config.yaml
num_hidden_layers: 8
experts_per_token: 2
d_shared_expert: 384
hidden_act: "geglu"
norm_eps: 1e-05
parallel_block: false
Below are experts of layer 4 (counted from 0) of a mixture-of-experts language model. Rows are named router (the router's row for the expert), gate (a neuron's input weights, with its number), up (a neuron's input weights, with its number), down (a neuron's output weights, with its number) and show model dimensions 256-383. Each number is 128 + 24 x the weight over its row's rms, rounded and kept within 0 to 255. Numbers have three digits each.
After each expert's rows: "gets" lists some tokens that make up at least twice as much of what it gets as of all text. This comes from a sample of Wikipedia text that the model never trained on. Tokens count by the router's weight.

# expert 11
router:148116141121158099142122134128145139115170109129080119144120132083104074105183131131120140099156135122093135148106133132115123117161158142144128149143132136090140098118121133133127128142088139144136158081160127125126156149128134103131151149100127118167134144124105109145086117131092119108108091143175147139116159106142096121177120153067180107132120129131158142121126134112138114123085
gate1:141117147079163162087121117127134104104169118147061120138122137084140138158166108165155130149123129109182149129105171093147106108105122141151097145115109094121125090147124166123081109120106161111147109118152117152170144106115145090114113150103110131108136130117124095093127158129153110162136102169120125125140170149094142107130129144133121121128113102107194152143142124099145114112092
up1:115117130110133131126116141129099076113111121180096187158150153119131139149148118088112093162128133063142158133087125141126087156088131110180117171161082108125166123130104107127114124129086144128146131136145136139141101114116101101067151157132153154098117165117118125154129141097088127126151133150138142070141153145091102106100092094105135129081148115133148109161124098102124135112168
down1:109115163113178128095128119139136152110147152085100076188088121109108156171142125157115123165120116124124112092141157088131121124137092163065127131107150110165130125087091115126121141106105128140111100122133157107156135125121155096150092072104095120115140107137117123122122156103138133132127122146158141112120171138101095130107167147170128156165098078097174122134131138139131126132112
gate2:104107095105113118060185138093125119153155125172106140130112132111110114161093118149106153158156141138128117098116104179099096126120108123120149110150158111099077113105119137104136107104097135111145082099176116132127127126077097095125111146109130109122115150183136109143142115070114168136094148119145105141160135140130134166126099110132117094172117148135135104150119100187143093119106
up2:133158144113116190176139139101098142184131111136117097133131150115093153084146172122113157097130105146109154157104117140146131103086153122103129090129137116150106137138155121113127156160127102099134088120137115092130116133139091150146144149145137117131090121100176138150117153092144098102135131075166128137085142120160180133126166121102143161123157100124135114129154179076160167113148
down2:152156117110132137083142101119121099085169122119117157118133089086150136126125130113174176192137132104106110094138121143132103087104107125190143102124146139100133138105086137096134161111107157107099120136133141141118098127112172110127130113147093161114171125180137115090106123156130097117126102142113118173133098097151118186170137124075115133090140148123085117130127102163127116120153
gate3:127156087130140101121118130132105143122164134105166141081122164110160129147128143125121118163109143139115128127114150161157170161099114124122148110116077097110124162146072127123150097135135131114103084134132149135131110157143115143136134154139113169084116113106143119098125119133123161143141137144137146141085129092076112129140153173147161143110128099083126133113127109139126132079179
up3:155124133100158124093096143138096148143129198101146141121117129127118158140130162107131151122165132157091173128158136116131138118126127134151157137188098154133106140148115094120126105163112133107153146151106137079172151155124162117084128140103119113131115136113138118117110118156103121149178131174119113122112111114111110104117123148137116115112135177124109137147102085178124108131107
down3:167126111160159141108096098127126139104167113100133152127123150074160145131113101142132106163093099161141153131108139121130102124169134117149120142080104130169097080126106101103146176116132106077119083173115137122126110104141128146140128127142155102089152159092145095126140173140148136136137135144123145161138120133151161141113170103121104115134118198158094104157147120170110115100172
gate4:139142101113116124173161156110165123083099122135125092077108079118131150126127112132133127112133127152112144117113151121102162089159157165146126132128131138131092131127150120132165115118115141139143130085160131094140193113147147120160096155105143147151119146132110125171123133134125117119093111101130151164169094110105137141108097137088117115152167158119166132139154129109163138170130
up4:123147126131140138141170121149123130143110151186153087141086112090141157157121102120099111137133105162161165135121131133122114130127125168140098114161131172089150118118111110137132120098111146139142115108105139142105161088079182113159103130134135122150123164127108113123071135143129082131103135160109128128174105097101154146135128093139143102085129170137183154132144154123114136154157
down4:140148141162140130100131121160120167151154103109137163164117145147122127164088095090118138112147119114121126134165109093106141090122120124114099095123142132127122105107109136098145132105154114135119105185146103162111065126134120120132116127187141119163151188111168118100163141180126138106122165136118160177104117175158145167143170067088119141101162133138115117073144154123087167143138
gets: "s", ")", "e", "\"", "es", "a"

# expert 5
router:151147170136174128161082139131132152109122133102154083108106153090153140155170118122178104142166168120147146085124160094154143096100155108134128145107133085167171127102095114123127101112142118123116134166119137095140132146097120062140141122100118105128147137112118096111157068164168109104147138157137144144135106144114154165161101111160125121162110130099140140094178131178101120093142
gate1:107124112153119124114068120156120157087117178178157160132138177119143103111149126153110112137065133136106130116126135078134114114141150129145166138118125168139153133159110092080143121095108124088165124124142095095156140172148180160140107166148099113137138128116135125094120083165128149150127109117155094128115150115103128151109116121129128125149156119123121149132139161146127083134122
up1:128083080127092135140107136122142109111110142183116187124152110139110104112127119126108109148154084148142143151160170107142107133148154133165105109100151139120121130122121136112132105111061120123072113125136112065140093155134152153146127154121123107105107119115129100130099103135120121153108111134142125129113106136135158123119182132087130111155138152115096088173135139151119100140093
down1:157138107102120136140101160148094128168122119141107160146122158123099117139117097123134113144123124096098123123161145187103121121146134045137107088158128162115136150129144137102137139061122106125167128128148136089119147135107143130174117155148114098115114133118104098151099105132124130102116128127133136000124126131082107114127142120122125155125121150119104149096106104152131116121111
gate2:114141146130104117142141092130116155146121112095141134083125102123104109112146147131109138144099150148149127078123126124151135113102138125136159127132152093127129113108123116138166131109141104104124102111110149188130070088132098143121127172140074125114157109136126137129112092125143161115174174159122121127129109083137146159103125089111157149134133102115168135144127137122144113106112
up2:115081103085133177121138111148107154098119154119128111091116116115112133117132129140152141127112122123096136074148117098142126138076119123145094106135133072140088151067112158122149158095110098119142124101102127168143112148105118133170135106130083129112120115128159107157116123156143134094123134125135142138136098131127105131146168130153098147166136144122157161089154153134164114114111
down2:133141116144136163143130151108133125137143090164163154131122148134160113141095120151114096125110128165110148143152123086135094120126109131104125111092126126130116112134159119165107146168086120120111152158169105117134137110122133124094090150118130141124185098190131118119104127092104098084100134141137126068136170132095142126130107131092135124120110124117121145100110070115132178112132
gate3:136137101128110090119099133137122119126123129127142150111130130114120140112120126131125109175143132159136109129146122135136131130161095140124082109121158145181157144138095108125116110132127129097093133128143106122172140126132130115120106181191148151116109143144113107148111113153116152136132116129071109135101098172178118139130133118130126121116124076094144119116152132153155128165102
up3:175110069110126082123116141126149137131121165093165139102128086091122153111074133122131193163120131133118124118097149110174094130109143116124126113078107097117141096131140122103146082140160122107115107153115105148140148140111072128149111167119132150128116164135106123114134102092125151166148138149097103159128160163179153142131173144133081126094114132138132174149152119119156139074086
down3:142170134108124133135130110119127108105096105052127135107141129092127103145143136137118134130139122148094109135108121105137130153124117135096136131179108175140132118111083132117096128181094159110077107117076090126100130124129123112133116127144144119135137140113150165116159112135122124142104118139130125191104143111104143165128159135110133128128071123129134133124151096139117113126127
gate4:133155155134125130111165139133093147130102123131143121105118169128125093171091117138097163115149150167148142137119150150132108113143124134146118085133161129093121156116123119135179117098125091104145111107122119129090119120130121112105130148147141147170106116096107129091137133158138091093160165114164085142161144114143169129136120145102113118110115164110157122075116111114084150162106
up4:148099156076138148111149149136121106101096135150124084112113068121118079130160148112142098039157104145144124118131091144106123117144174129173067128086102150123111133126088124100087151139113119125099133090133130139108140134106141167084100137138142144124121135099072127150102152147125111118107101141144155130078121151090092130135116119109120109129096122093141181147149084113149113155140
down4:176114106074172156128135123125144158144150118141141136118083145119121095087120106145143068135124134119156118108157123166164151141142191134177114102138118144132126165150168100145095102154167164113105148153148147147128127102150138117126175098115150122115125143122111168150157150147121144101136126105152138174129096116107162128125090130122141107156103143126124093118141135134145166118114
gets: "\n", "\n\n", "=", " (", "-", ")"

# expert 10
router:122166113130098110121136133116106104136095103131131107110116162186146115124095161095107144136154169159152112149137128143154098152118137148118108114107122126149120132191110138100153123122130108136113133170100099164135151143171114085125087100120158141117164153159123128097157132105147145186096099151096101126157169138109112147097131112131102138121176149124156156159145137129135112098109
gate1:144136125102139140174131133142102094174092128127089129151166132126139111098170114118140108140118140124146117131133082131144151141108142103131139125166137154158119118143142116169113112078103107137127210139101128080147134132118114110121133114101114143098130118131091167113125124154122142115138154102117103148123096108180142178153113156118123132129136123099089128151077117096080146110153
up1:142085158105133141147069130127104112134130141139153133169098134142113125149111104157143112157097135112125147150112124102126106129138116143152156146174133135127170136095171117138125156097140129134165107089172123151115107134164168123127114128128137154149091127136116131108119081127087123135122124093119186132142138105085124107123137141142115137109125160147105138073061138124125130145162
down1:121161134102142131097115123152145172144135183112150139129104149115169112117127113128099157140149118147103086089121135145108161071123114134109176120160119126152105119132119133092132117106143112094121123096111124138123112135131103128101117088109136168138096088123169141144150154143145143125112111144129148110129119148146133130126113110123138153139094095129119099121156144131133116174145
gate2:118136124142148103109142117153110154106138117133117125114128096199145165117098161106118096156124144092119155126142080121138109130105100091149098152084139094125134110141158117125097110157102138089088133120110110113100141133103139098108113105104121143151148145138121166076123091107152140175107115177179110143133143129169166146145126145157127130107133086128085115124111168119157109105129
up2:152125141161140142139158092072117129120120121125109152106147098104144135138137127142145136138105150149160146155140131159121122153128113110151138103116153117121125128206088141122103149139132125148123107141117117152096110116132112165182134140139144121125178116106127146140133128146171133084097123123105123157126154156138108166154140155128140147094130160130109103128116169158146199113137
down2:116088185155102118164143131108139146124106170133095161140120139156138175117123129147172109149120106092122136123150112149139097161169100167120143161103085149136134141150114113145113125126164131123140110105133164091155129126140147114175162114136096118147096148129121118150145154202168152093112174161131088116118142126093133123140167156125135185133150166151095138155156141164113086121119
gate3:120127189111106124149157132098123144124107141178123152147162149109125090092132095105113132155117133134139118138114117144168124147160098111114127156127136129122139121160134126145118156119131114091136112116120117132112117138115114140161062108099134102094128125133159140143110149077139145151162120103126087101153124096095114150115114124119137103141137195142141124140183146157153114122171
up3:156151122120099101107110083115105131156138135141115102177147174154125116136128146147096113169119116109108135087115143148140163135143129096127152101128128133141103175128129121144117123139132124107144172168128090114125109143109102146132157110138135132114075113188125111131159134162133105152112150165117085139134190125142139141085104134129128134104107117144108156145123129127179110097135
down3:098164110122102090121114142155129157169115099124155146139138131129080183122150154129153128126115158144124139139144106145153155139125111119134105113122100099103127110124160126119122144141097108097083125130128112146140149130089154082120111114148168128123126133120139136136106138133132158145180107140133091138082151182111098146153115114152146110107098096147061179110113120087150058144115
gate4:144111136120140108137180120178107143140126150130137129128147096165111134121101108136092098117144136137125108133107099147102137101099099161207117116106141192170133133163189104108149169113135141145133153126159107115152163153111130088112140141092131117143100136168124110159126110083153115137136107165089112148111190146130133094118146074133151148100113168118078163154114090128140185117118
up4:146115160128130109168117117131107125161174130128157105120109102118136098112130166098099081089144121140157079069156103136171151106125118103104088108120160112097117135117132088130118121125106157168100123109116122133150161136113133127129133119109124120190103078095161090093130140094159171128126128161165107158135119135130114111120144129136115137167164095111086136118146153177125126091108
down4:151137145092124153116126114132142138160125129088099130119154090118125147115142143090124134146093119103116137157132123097134115114114136153131134132151138125194154115119155140122097110163104132105150140083137114108106122165095134150108101099116141172117116134102120132113156129123150171146195124124127081120128105118147145145122144095139123118081155095125113155118156123089111122114135
gets: " a", " was", " is", " were", " an", " be"

# expert 2
router:183164114095135135089133067163139129130104111107162155141124125088136139126124143107118101134109094120087111101126079122088154164130102094161110121179129139112130136170076107087106079138110106123143142110130183157164092144155120123166104138158122091128153106149144172132122110113156125113177151154109116118125127131131175145156102160135088123083143167162127105141102093144114059130159
gate1:107114102116122099099155101158147136088095148137128127131116087094136096148101174127110147147130126145068147136123150108117112140151155141112130150095104133104100134141104103164091107098173164115111135106142114152076154178126119164117103142148124113097123116112129127081112127161172149135125143125088079137151136168107157143126137132141133126121137125126142112114079122104129172170122
up1:118147129084129132150135082124129140153113130110147139157114121068141118099126130130131157142141081122127128169120131121097071111129138115083127108134133149102132133151113095138125057090121090106147147105155126134154138139117155152145116131081119123149139101156151150069064093152141136119105121123081117115113129136141179122130145160119102168167189139118133129111129134168126148132124
down1:124086126155076101120133142145155173137191169101088084138117098186135134093150103103111112101117175135117105136151190091112120134126173107113115147146126145137111165134050134129115116129145083107150123122083151109073134120128118114111119122098088114120105130122133100131144151157114106155106162139088115129144144158082118108186128141135149160140152158130131096108069128102140151104131
gate2:128112168107120104130104084133127118137129138150146140086170131157150106156137178125123123150131110167118085069139142096092158107123110118118109146094141147136095111139100115088106111146097108125102107142160117152072113123160117112118136183119151119138117147094037126150086134125098160108157128090107123125098151138146129113157118129130141181116112145114140118103133094132144119135120
up2:132162151154129125145125115149151137110102134142144130163169167150121096112122137105094147159119089194124172109121106100120151150115141086117098116132139114122082144154107118140116144132098113161080142124149108116093107100129124132122113117132126148129130147090135175150106132128125144140116137134147096150093171121152124071120121160174138132092159144153140165141108116151095138151081
down2:142121129107105149124105089123090133145123107100160152129136138123145104140118122188144126094137148117151126104136117086118116135121125118155143114127116150093097139142112146137124185115088140122112090157139101135136152140156096140135139148125112094150144120120173122115157119081105084122131087101138138147106138147087107117178117100103173079185100129149094139171130139129163160098110
gate3:139085132157116123123121130178084112088137148110155180132162145130119139147122140140117122119112104126129136134150124119135131110114142155111147152149123131128158124151089119139101105102097084080108172147116165107072123096131140130153095146134104143129117111102129130167171175110111114144113133185111116104069131073122194143073087128160151151133096110109143153141168127139176109132128
up3:096143150097107146142144129130163131128114159121124150124110152144151117095129175151123137085104131150097114123141120106102170155139129126145118122059144143146084105129134126133112141149126134132114102071128137095126154170099154097126145124170118151124131157108138096105118114153165168124091135133102123167111105158134145170104171111086138084151169154143135163088123145128132113094078
down3:090135144139126121109176094121127148123115160130140122103119109134121112111121122146176142163100114151109138155085162126101130153158146107112115095078158122106122128129084120130143145127148113143166121129092128140071120122149108120104121151163141103113145128158179136146126147115134119114119133150078052120116160146102109129121130164113127163148133161120113145131111124113143145113148
gate4:128166138103101102124121114109104078149156173173152183151134155123114114148183159079107115112124114096136082145153118136136127126150134150161130134186111172116142127101113170096142150147142157142159136151115124125125102139153178116149124186156145106100110154107090110126126154113119132107160160121077102132136145130091128106162168118100147137135073110125113110133147152144154092120153
up4:166156147148098117124139106114097094137108144159137148137129159113149146159172107125109130130140161096158143129121118107107140155125173119126112122175153174113141095111131148084151115082120177195130137104114108136101127119129169119117125198158137110083140180113085111107121126101111109115118142129095066147139127108089150135165129148137097142145111111144083131137106175152150110122163
down4:082113099074135132134159106155086155151106154129123110078179094101104100137106110110138132100131137142124153133172143099158110152170120118137133167087117077117114140146132099157110152159138099090123127127130159143102133137148130152162113083125162123123106097119158097161117141110155136092102173135137151069094098096106140148130109172129120122143127122135159132138117187102106120108116
gets: ".", " |", "–", "=", " 0", "%"

# expert 1
router:129069115093115138131112112181139118135159148118062116124150093137163088129118112144113116105136138131128174098107108170105128071131115119147145113104081110128093095122119109112149104149130138145110128138104101110142137092099175143121146148148126139122138140149110154129148140124092134133158174121083148114131096102156116092083172117102132155150099125114116142127122113104141138131108
gate1:140082107079085089138199147155117137130117129145135117122081103106106117144170147106140164133178140155105151149151118137159069091156188130109129108118107103106143168098154126119132100133190116140130130168148093111118102140098127114094133131108083129107065116169143127155131145152132139192096117163111116106172121105137076175136143152144131145104126118155105149103126137123127143164096
up1:127153147130142141144143135137135167155155130139145167119144167104097133113171115167111089109132119129085120186142135110137154140125137105096116118150102121162129104113142068110098124141092120087102108139147120135124115111149104143141108110179124151138113133143154136123123179099098094155100134174117113109096085145141115120127117158132135157130119120121117135146150136151111112148139
down1:150148149129157146104147084130129108073167127074148143085126146157119088141130115116155141154134156126129158116194167117120100179090106082108114139127098123160105147099109113153137106109117068126085137092156163106121137141169151089130114158138132152096094155168138139117089112120149099121100145108124160091108107122135097115104145162125128138163133100103120126152139145151079144090151
gate2:163100154107103136162179153157154147143143111138119125146195108168110156124097146142110132167100160109150164141102106165133128125130130108103142110168169134106157124113126113151106104149098132131114133140187118126171132152126124079128149172100154150103112110167118151137148134118101119138130084132122102163157096129098164164115162099129107110147138194121137121152121056094142120108111
up2:134146109125077144119122057127141068089134150105140123115132141178114096151162143139139114151122141136128093112093135087140162139138189120116164110114101104159155116128121135092129139150141127070153089143078147113107123125115117126134110150104114150105141151130124076115157112124165106160128138107097096163132142094129109129142152062142135133185129086123110119147141137139178087122131
down2:130092109122151127092136164112119145114137116091158145111165103119125144103146121092130116153110112119115111136128151152108112122116103165060092132145188125120129146123143163138157128122133088130123141092124148127153156174155120095122130108147115130122126127177158123095120125172134100106152082106134133149095128114108114113104088138127138123120105139091127199119144143074131123102120
gate3:088115140125119154159131133183154102136130082167166089139129129086110127094133142112157093089148113152123154131105127110115099089105120139142125097138142108116110128104148157140172112190136110127130153104157102118104113112122129098166165130129112084117121125143157102076175082171128110149143125101093141135147105175144136113094165119126126146137159129140070141144146098156168131136101
up3:110130123165146105155110130140088130162120137142157114073125113125135086137158121157158137086174111161150141125108131102114121143116163110192101112136097132153146110111141142131141116124101147110121125101129100123118152112114151110143088139165148102093141141127089099098159104123133148120111097114102126131156124134117140163112171154131144134167144096144139179122142108149172122134138
down3:166120143188148101156167150133146119144155151159126166103129110123138132140094091133113156139115132091113110068162157236137126124116124095090145148106122121114104132106147129091136142092111152130079121101140164118159146125107132138057116140136133130134126115094107162105128143105123126102122144146162155066120126108090131118166076092160136095117101167127126136108098132120111116146165
gate4:096141176107129129159116127102107107125136093159144094087127180151176127148124196137155122143115140110153123111163091124134121152137149111139101155077138086133071131124129133158103150141142135134145135137132128124124141107097105107167158098135129119134151152125135152123106117100140112113115141141102103147127159112136169100103138143146104110115119094184154136147148113141135113187106
up4:099147127100148138145143145087126132106169126090145155140109131114072074116089136154096166122126135146148131123101124133067130074162153104149139143135158133148138149119143091104121208141131113133117106101157128091139089156125132127106114120085110127189104116143173114120137124174115139171146106121138120164111139144149130106134101087112173148105106139098113122165122103138145125113155
down4:135155146121126151111113123090098124131124126143108145142145178140138154187144102156117120169116116149128134124089128139122134128070112168186102138146168177099133149149136160118143127080130170131148093104126158164107148074180122089146094113169140121110134103128129107095158077109136194098124122168143120131134076092108084129163148170157142139123151148092134126170104157132124125098143
gets: ",", " the", " and", " of", " to", " for"

# expert 3
router:117157116139116127126119079137127118148137116127153111172162145119105139151131126130131116142096127119123163107116111133157093086143159104096117122159145129126134160171146125103125116124166116119167125150101091110128067147092090174152117106156149141146119148151165135124107164150098139165127136110177118103099073112107136120158168125136164115103126088148142127111116120088089164137138
gate1:186103149093130130116135097108124145143135082101127167126158126117119146165133084163096150123113128079136144112125152142124106107141094099098104153089115125108118116138110155106153108168167101114148141111103122148117113113152143147173150131074146121181132099114121135102110124128093131129169173131111187077123133156127154154128136160151128153137108165136130104122115128099130139172114
up1:105091137102167113191154101167098134115194121147142125134145109124161137097095151110123117117126147123148172158126087113130088147101109149152143133107102154130148186142123151088131124141154184112112129141128123140127137117125123140160100111120140140118133134115164122092137146113111112150111100126101153126117106123153126072102149123090169078155136167123130131148090116136143123113110
down1:130153171153161128116118172136171146129113123128101123115138118143160128129112133159155110101111171174097119127132127128125164096154125128098118132121149113116164081146145120127111131148122116173144107145131133102083149156132120149167146135140115108138133139132107135168131128121146096110163139123118122195132147107068105118173116098105064155134163073091126147137147136125142117133156
gate2:159124107081121119166136094106109135089145154145121132100117123136122137096101099125073131097126115132154120109145140135089141142071127109177132140177125112103160121124148124123102128122114110135094139103122088169076119124100110123114149100127159099101097107136087160128126179115125147080110079141117135128098099087134130095149132136133147109185106101133117085120135087115145154134076
up2:100124148123126139090105139110079119140141137118119102125123154107108090150114151132141130151102148119106166124134124108136121113173114154077148112089134123124105158112128064129137095110141143185182110161139140150140149144135116154075123166138135139180120224119170082139115113107129117165129134155140115128196147146113118147102145104099124141105128113102112126109129141087069133133141
down2:127103128108158133131117101107111126131175134121122207075127130118123127156152105102119126127119149147112120151102119152132141132085101106127073148137139115109152111117109113191118139085120122071166155111184125169161133100108117155127097119091080126122092125141131102132163117142123154063191069129109127192122119147091125104112096147189091124137128116121101160145137138151155120110152
gate3:154134107092115097115141131133113171127138136100121150145197133113156119159094128113126146135168133146168114129092150168150137120107114202108165127122153111146142147138132134122140088073094074097102144171141159093103132114120127138076140152108108130114160141095132129096159102128138148145092133145121110121133109158172155147147139109106155160114151138132136084117117102062130135122127
up3:138103135086142095126115128140084137108109170125118110129098102133130126131096126119145152082153162153083140156163151139137127114123147142124134143111147115109170118128169136158117108090138100157099110133113123146102136135158136113131093096165151139151157184077131101159142141127119165120113119132141121096127121150173139167148131109109163166146138128109130105118120148099136147140131
down3:103143114174103127119126128144162102150078122128144101114153111156150100117154128124144174162132124102086120134128149115134115102066137125127151134130127113124150169099164146122188124126155141166188104112099098110095145097143092167125132144167136103106148157158093114142143124123133118162133126115112117106123125100125148151069107157125113121093174136128135115113107079154129125130156
gate4:131132130102155096123153090113064094148084121154142139187149115109136151128131155126159106125068146093148126144167137145121116120134109153121127075123138141138144155135147138136110128092120125088143146146114127140146139133162145143095148137140141137106136162152151083058127129152110105095129124133133098107144130179088158127123121140152132105139157138138158141155125073094127086114106
up4:093125119108165108114114107154089117064114163144127114160150174107129159146129141125100148098133123098134156186154130150100103155125126136113119126153117152149120143130164153135123145086119151097112168117151121131159176118119135126131147139121150130136149119152187117044098165194133143153138132124130102111126094180116156105092094133144174133137164127137091074098144105096124078137124
down4:152120096067108142142107104071174110120116133125139155134147128161139123141153138130112111117104127118145108140128169127191110145111125159119161152116163128117135112111111165108113123101146149115118133121100116122148120139113112118118074147147137178180143106113138101091138083078168107169134134136161122200137125124106167150170121124113128133143137100113124139166128121160141134193082
gets: " |", "|", "-", ":", ";", "="

# expert 9
router:103104102123098121105128144108146148109140154135154107106099141080132176140159109117144105090091126157120143169119161100124119145134092166114100172123092140119137115127140143139128117161155170135198116123162132109111149078116115110167145122137139139161150103075138092149147124075191110138130102131134144141153153111088113098091123170147135132114113120150147151115103148124141110167077
gate1:086124103154107140152162110151081079107131141195131141078141108100161137137147089146126107134132123109147111105161133111128081118150109122135155112167116171135114115095159121102128130118131129090156166120108092131094119141074112114161158152112098133092147156107142109151071126130116158116118126155109061126100112136115155143150115137107134153146161101144140131140127133143128105153106
up1:155105137126168121165102093130138136112118129111173112157111128139134113150142173142152122138132141137106116116106121159120126138118123110109104110153091092085124145167123183129128111111112121104104158172147145126166145147163123102100140091101139097117119132119118177102177139158152095085132118062123147124125130117113156120111118115160148138114093122123133117138134141135107111106117
down1:175141120139141112132164084151134105138116103102092169093147152147148141114150112169116138139123095156148106138130120125120123110135145124100115140136111146168164103121140092124136148154134120136138085075119127134150079125103142131111198119155161119121138085137081069099101165109130117103125141123116162173101135150129098124142176113172115124116134077145132109093151151118072144124156
gate2:104158116104129140101135103130113155107179138138137145136165128146127096142127165128120125127100142135152137135071119117098147161084077100147139123164098133182122108144109104097153085159147156152149094140156096129131130103156117111107186116144141126105154148128136134154153136112170149167108161119124164139141142135104102105182116149109104106179143087175149150165123128142168131126126
up2:109113139103132153126106142190114158105143117159134154143170156146139168061175157113088132154123121147147134157117142128124129134124135157112114169121112134132156097125155130149149160155142110187153095141114153073133106172120122168140169066103158098121131140144102111173139163124139108162122130094087131110138143123127165132157132121132117134108140121136190120115135116117125125119158
down2:079144131135125168101132106087094142121125137132103128117128115128148113148090166074149135133134150123116134125099123184126133136091110104155106121113128152102180121189130126120128106134124109148142081108167128141141092118103170164120161077108152116125170182133119152132195130112131136170160137152104153161159153167127168133168150119106115110104156119135162132109127137114101146090130
gate3:117104144092103149145151106168130126150147110140125144122128134109144151151110136173151130122142171105085117160114116135090150146130163163131142129098114094103123139149120152169170113131139124148147146138157135103105115140112101091116138142104138170113123145121120151153108158112163202087133104182178095135150146129109158163101172139086099089101128154133129155132125138129136152110142
up3:107146162101152152112165141131109130129086131146139181122100134143131105109168125127135100139121137101120148126162123124117162145117193118148095148142093113137136114166141104087124115077124121112193137124122083083138128106115150160138146125134151102128117152140119127133124158109148117121181177135154087107127120143099144133156143174114124083116082113097119109121120119115147153073151
down3:062147128101109076107139096107141152132077098139109108142140134144124102131127155124172157081125148129152135138122108116089112137133133122144157111081135080114127106128133131131131129143153138127137083117119132123125139105106134118114154131139098155114108142189119147157141110125159124131103141157098117138150120127185152192097143122134122116139112121138111138166106143151139125096137
gate4:115152162099127169130121094105131129139117128149154097115134121097115143159131096116136127109130094134111147132094114163151174117137138132154149139154158120130143159145139143137108093131125147108123097078150107135145159141118140108092127086186128154076138099088165101154157147128134118132110140100109107075130110115125147102108140182116135121140127105124111141124134148135128145159119
up4:151127116140110074137122155126177136119134105097079178123155121146142165117140148132126143134143157089122119118169121096131129164098097152130119101121138106146153119123098111141174157136114094136144168185113130121112091103093085165146182135089135119144113121118100167160132134166088155143141147137084111156109130131145118152133155106141155109147174164124083107154104093134139115152117
down4:117125117086146134081096089053093164146128135117136099139115102146173110128123122108110102134161145144109140163097144140143104125135128082095103136115172104163125144126154074136136137126134158161135127115144141132129147136138151134150112064167124093086171142149106146121120086104154108177136107157126096146144189127131168147116115138127139159106095109078136107143102153094129143095151
gets: "-", "'", " \"", "o", "d", "er"

# expert 8
router:105118140121162134090132155077133115132132141105130143132093117153154139099134118172103137136119073131120096164133136120127179109154095114124171145102113160164129139150164118117111143139118091101115127109146136107123139140124139167105164168140145158144119118130096149159087160134125146108184157115160111118130078122175084133143140140109102134091090133079119134116129115086141120109170
gate1:131092124120140122128115148139112165110132074089149101122161128142172125142170138139129112141116130183131091156121110148120112142138088109181132140090087177135127146121124168113104113132109136093130143140167152129095106139146151142130171179149110150139112136089071140120157145093153130131165155121149134151110091160103121121127114114113149128133129085139187153131153138151152106162146
up1:133125126105165147121150134136097093148136132133103133119124125111131107148138119046137149135144159149099122142136165101141161104141116166124111157094092093102121152144115142097100146099146089147132117126108165123113123146126109126098100102116107118126127145151140133099097149171125144158115136150100097131139131139164172150125129126145125137163129160139122179121118126104132181091120
down1:087082138118108114084158101136122115169126131165104136140156127123131123109158124112120101140128118135166078097138108136135083115104117142145089124123118109128110147110124110126116111092120133106142133097109195117087151107139129160135127138160129132143130103136152141108109113153144146197138082157108116135137158140155126123187125152148099132150115156144142112117176163147153122169149
gate2:155151133142136121074100141119118138126149134102100111138143151149119123123148154078120111092091129135089148140161189126143130148148133147126118153141169150089123157097142113092110098116097185140118124131137128111117100089154142135125102134157170165146145125143172113118142110118134121140162093159176132139119148134102140124129101130113127133155073132121170150111095131121146138152111
up2:133124140115117113131133091141140130101139107181141165126142179152160100129129156127170141146108116155164117090125110162106137123115113120116112066104135104087121147096131120130123148139121122147167126083099120133165131087129128121154116154107107129109121115143090123096161126093145172143142126138114137104155131128105139105092166097128112150141128132124101123141142124166131093081122
down2:130122159150117146150106068137097155110135123154102124107146105132118137120132136104092146105122131127141176118132145167141088105127117144130123105115089127082164185138105134158107081147164137134117141133107140140089143132144105144092096095134119105108126128118223137088124150176114142130079137117109166132089126124170141137160121093136134122146132120137135129086122122130159169132129
gate3:091164135151132147142085116130136128170118076118137108106133113111157121113157088128136140125130122166147101091137114136123120126118122103151117125126156145139161192112157105107125103128145132146132103142131120144138106166119127164137152142098135136142137134122105110101146173118170155150144134141126118157163098097106166110171147164129089099143154115155132061106134134121137116094142
up3:128144088141120132146111137124118106166108112102130164136126096142188143163134153107122107108162167165167147151136143148101095130136146149125099170134144177141120124124152089137130140151128114116117122160141131170115119155121164134131134126151101108121116095168125138127140130151095150173133163095118142110133177160147144157099115173102128166125135155155147126159108157096135109115106
down3:093156114155184121126106086141137150152126110142132166179135105143107154125169129123103121181090094161178118113115119111167104117103104136165160093126139118121141188087161123081169119103084164123123132109134135145131114123124093153140136105105114128165130170094151094148140141147122127108169120122128097137167119139063131083139097112113103118083121105126146111067135127169122157105161
gate4:128115097090119134091127166123161115138133112102169151121117115139138076105098119127116113121123131124134114149138098138134165109108097130162136143087122114103124148120127135110059088149135142116127144144113129117121117100127115122148128127123158133145150127132125173135120139140134112130174118152149151169133087110087125108130135115113163140110155138125114128153154176114153082121157
up4:143148134168168159120171095131108138127138134128165114149131148096133108109131137141127123136095109125108125110137146084111113123100161135173099156130094144087104121121160121107134139130154127087131152124135123129203120143093159104068151132124128114140117121155091129143107103115110130094105103119139141105136129137128158156096145129133138111114087115126133156174123086126144142122143
down4:155107154120113091096097161145109109133126083141146137101124119101137147102092112113122170126105147112148158125141066147110150128080075170131114166130086109135146153132117124139123110107097086131127152118095152146166135121088145106142125118115123126118109160154143152121134125099122150150129093130161150119113123115094146097124095078135115116111114148101130115134098124115160140128129
gets: " in", " of", " the", " on", " 1", " 2"